Weights of a small mixture-of-experts language model, trained from scratch on English Wikipedia: 64 experts in each of 9 layers, 176 SwiGLU neurons an expert.
Below are experts of layer 3 (counted from 0) of a mixture-of-experts language model. Rows are named router (the router's row for the expert), gate (a neuron's input weights, with its number), up (a neuron's input weights, with its number) and show model dimensions 0-31. Each number is 500 + 25 x the weight over its row's rms, rounded and kept within 0 to 999. Numbers have three digits each.
After each expert's rows: a language model's description of what the expert responds to; "mostly gets" lists some tokens that are sent to it at least half of the time. This comes from a sample of Wikipedia text that the model never trained on.

# expert 54
router:531488513516546554514523521503482465517473534474456529523489508494474506470477523486506464517525
gate0:537535522509518484501489469479463469479509555491507488512493478495505473498529506492522509483501
up0:467489495493482538458516450477476514495502530523525496512500460501547536492521512525513516469491
gate1:454457501470536502425493481527472556513482502552497462465503501511519549493515482492508539514494
up1:498543498490482500524461516483506483461547519454531518503529472491490500509507525463490513488532
gate2:490494491502516513534496510470523497503477509526528480516487449511493449511497503525547483516500
up2:491539509482507489482541488479445467520496464520513492502535527491486482523459509509557509459506
Name-internal syllables
mostly gets: "olk", "yth", "text", "lue", "ool", "ork"

# expert 59
router:463470515480467481484465470538492523483539504477490498520484518527478543501504528472552514530530
gate0:527530512515462498461524446504481520479505506491478487509469502568518460509484497542476478500540
up0:501494543492516545446465511472524516508461511472503469496491505492459496487502518508527487471496
gate1:456486533507516473526528529473524480498546438532532501510512525476456523559526481507517456509527
up1:494447511540535518500485522506491506505491523489501478479546512521497521483453498550525478521499
gate2:481504503505465491529480546464492488529490546478497485524492491525537508526512479503478469515445
up2:466512547489444479534513507531491508523476531480490495506500470468500524489527510504521465533483
Country and nationality names
mostly gets: " German", " French", " Canadian", " Japan", " British", " Italian"

# expert 53
router:461472517477466481483466469536491525484534504481495496514485517530481540501499529473552512528534
gate0:500485481506504523541485527498520492534516471542488500507509540533483467501491465494443525489509
up0:524503437500513519498493507481523493524500499485526471503521502467520514493482547443484524525531
gate1:520516510519485548531477520470523513497485494528474517474522482475479482532486512476477500494478
up1:483520504536577498479521502519502463464489497479500484509514508471507494531467493488518487527497
gate2:509540521520510452537516563462476501524517511470482537504501487516518454508510498573468462516473
up2:533498450511483460535470491507503531482518481493514455513483512496521541468530474473506534447481
Closing quotes and separators
mostly gets: " 3;", " 4;", " Me\"", "\"", " You\"", "a\""

# expert 16
router:463474515479466481484467469536490524482539505479491499515484516529480541502501529471553511530529
gate0:472475486516508515497525491492502494457551501546544494447527514535506458501529462485451554482509
up0:489500507506476525523473496524485509461520537487497474518479453519517477471513475475481508518513
gate1:545519502490447489538493527504489557497504495498477493501518449487514487477514548506485502498452
up1:455494476472509496443484479488528535503464487460517491498499523503513510495528453503496504509499
gate2:531456494485531497516528528543470490534494504503535459516467505487553489550459496570508484464485
up2:492476457506494492510493505517504499492485446490449477517538528512468486487499466504528535574486
Name-starting tokens
mostly gets: " Bol", " Mel", " Hol", " Rick", " Ott", " Andre"

# expert 26
router:470506489484453502535497493486523528462475510517508524491496507532507493469485534555480516458516
gate0:496483487551513483482499498512458484525530506462527494504533543476518481530546475490510493524526
up0:460486552528475493460564476442535482454508537516511510515523506515532536517500538497488505486507
gate1:542488474466477482525537505455508549493530476474511482494517478495536495463487459469503510526518
up1:525516465495511483493513524466474524518497504512501490473506488503477517458457491507517535504515
gate2:491473494535509462503493491509495479508470490507502522515504516496516479502468571504577462523505
up2:501467509533481463503518481513508522507477467477474494496507514466474449503508522497577479477469
Commas after words
mostly gets: "s,", "),", "e,", "ing,", "a,", "es,"

# expert 43
router:463471519479466479481466467534494525483533504478494500515484520530478541503501528471554513530532
gate0:489498511481486510541509510519481481507520520520471508496498497527510507522541494485473487462475
up0:497481512462468504516507513480558500497503486505492487469449461478487556523450499501523545488508
gate1:494475519474486503509487514495492521538460537515520472467502488526504459518484464532489565495474
up1:513522471471480524480508492509473518509487504493525502487498475562461495480531502475487505506474
gate2:492449520484519501500488534484516518485498529541512508536505498512512460526510480481487533505478
up2:533519493480507453500498530508462466486516467514470488509488552508521450531518484444543518463493
Name and noun pieces
mostly gets: " Dan", " Ke", " Mil", " Kab", " Sel", " Dor"

# expert 1
router:464471516478467479483465468533488525483535506478492499517482511528482540500504528474552514531529
gate0:517503500523532470488478473520475497511446502544467515519491538539530461503495505530452497483502
up0:523523492507503510493476477479471501562506511498473488526503474493504482458499515480520502515531
gate1:496526512498507505506513525513476489524473483494517449553501489508457476501517511500472523453481
up1:530482494496524508489510450454508485484459487503481477448492537530494535520441515513503483492521
gate2:543483485470475483483525497518529489487493514524503502467535525538495443469515449490461535521478
up2:464528495509518541490498501487457446495521513474477478518479437508488530518510495496483482487494
Proper-name first pieces
mostly gets: " Detroit", " Chevrolet", " industrial", " Jimmy", " Paris", " Charles"

# expert 46
router:460471514479466482485465467534490524480540502478492501514480518529480542502505528472554512532531
gate0:485495514519512531475476477513501484509477490492511482472517522472454518485509506515481492515486
up0:486534503460522502517506494491495511459527533497465578558509498489477512506490491493508473524493
gate1:491516523513502490535482533513503482475478517509503468491503515502509564496499522497464487499472
up1:492448527512498487476534486465503496528492514507498536508465511498544528483490488481525521554513
gate2:533491497493465499497483485496477528449543501483506471529505489449530445503518478516502518501494
up2:522470517464466513513496506500536550494529466469512492483434516515505499509500507532476468525528
Of after nouns
mostly gets: " Ivan", " Douglas", " Ian", " 84", " Ricky", " Gordon"

# expert 58
router:462471518481468479490466463539490519484536503477491500514484510535478542502500527469555517533531
gate0:504489510496529522514505527506494462552486491520529459504521474491536535494500439486486476519517
up0:474484485480463511535491528514512508518499502491456521479515484512482507519501515527483492479489
gate1:536533503490499485513501507522478481504463491568475465497531496533510560494511521555510504509470
up1:512514488513518487489514480457516493548507465527492494532445512499450507488467497468515549485493
gate2:511524509465527517536509534490502538504536542554531475522455498477531524500482444487531502474538
up2:487518475513473495509537439461472526536532468446523491491496492508499455532517475494479469477505
Clause openers, name pieces
mostly gets: " However,", " how", " Jan", " Matt", " when", " because"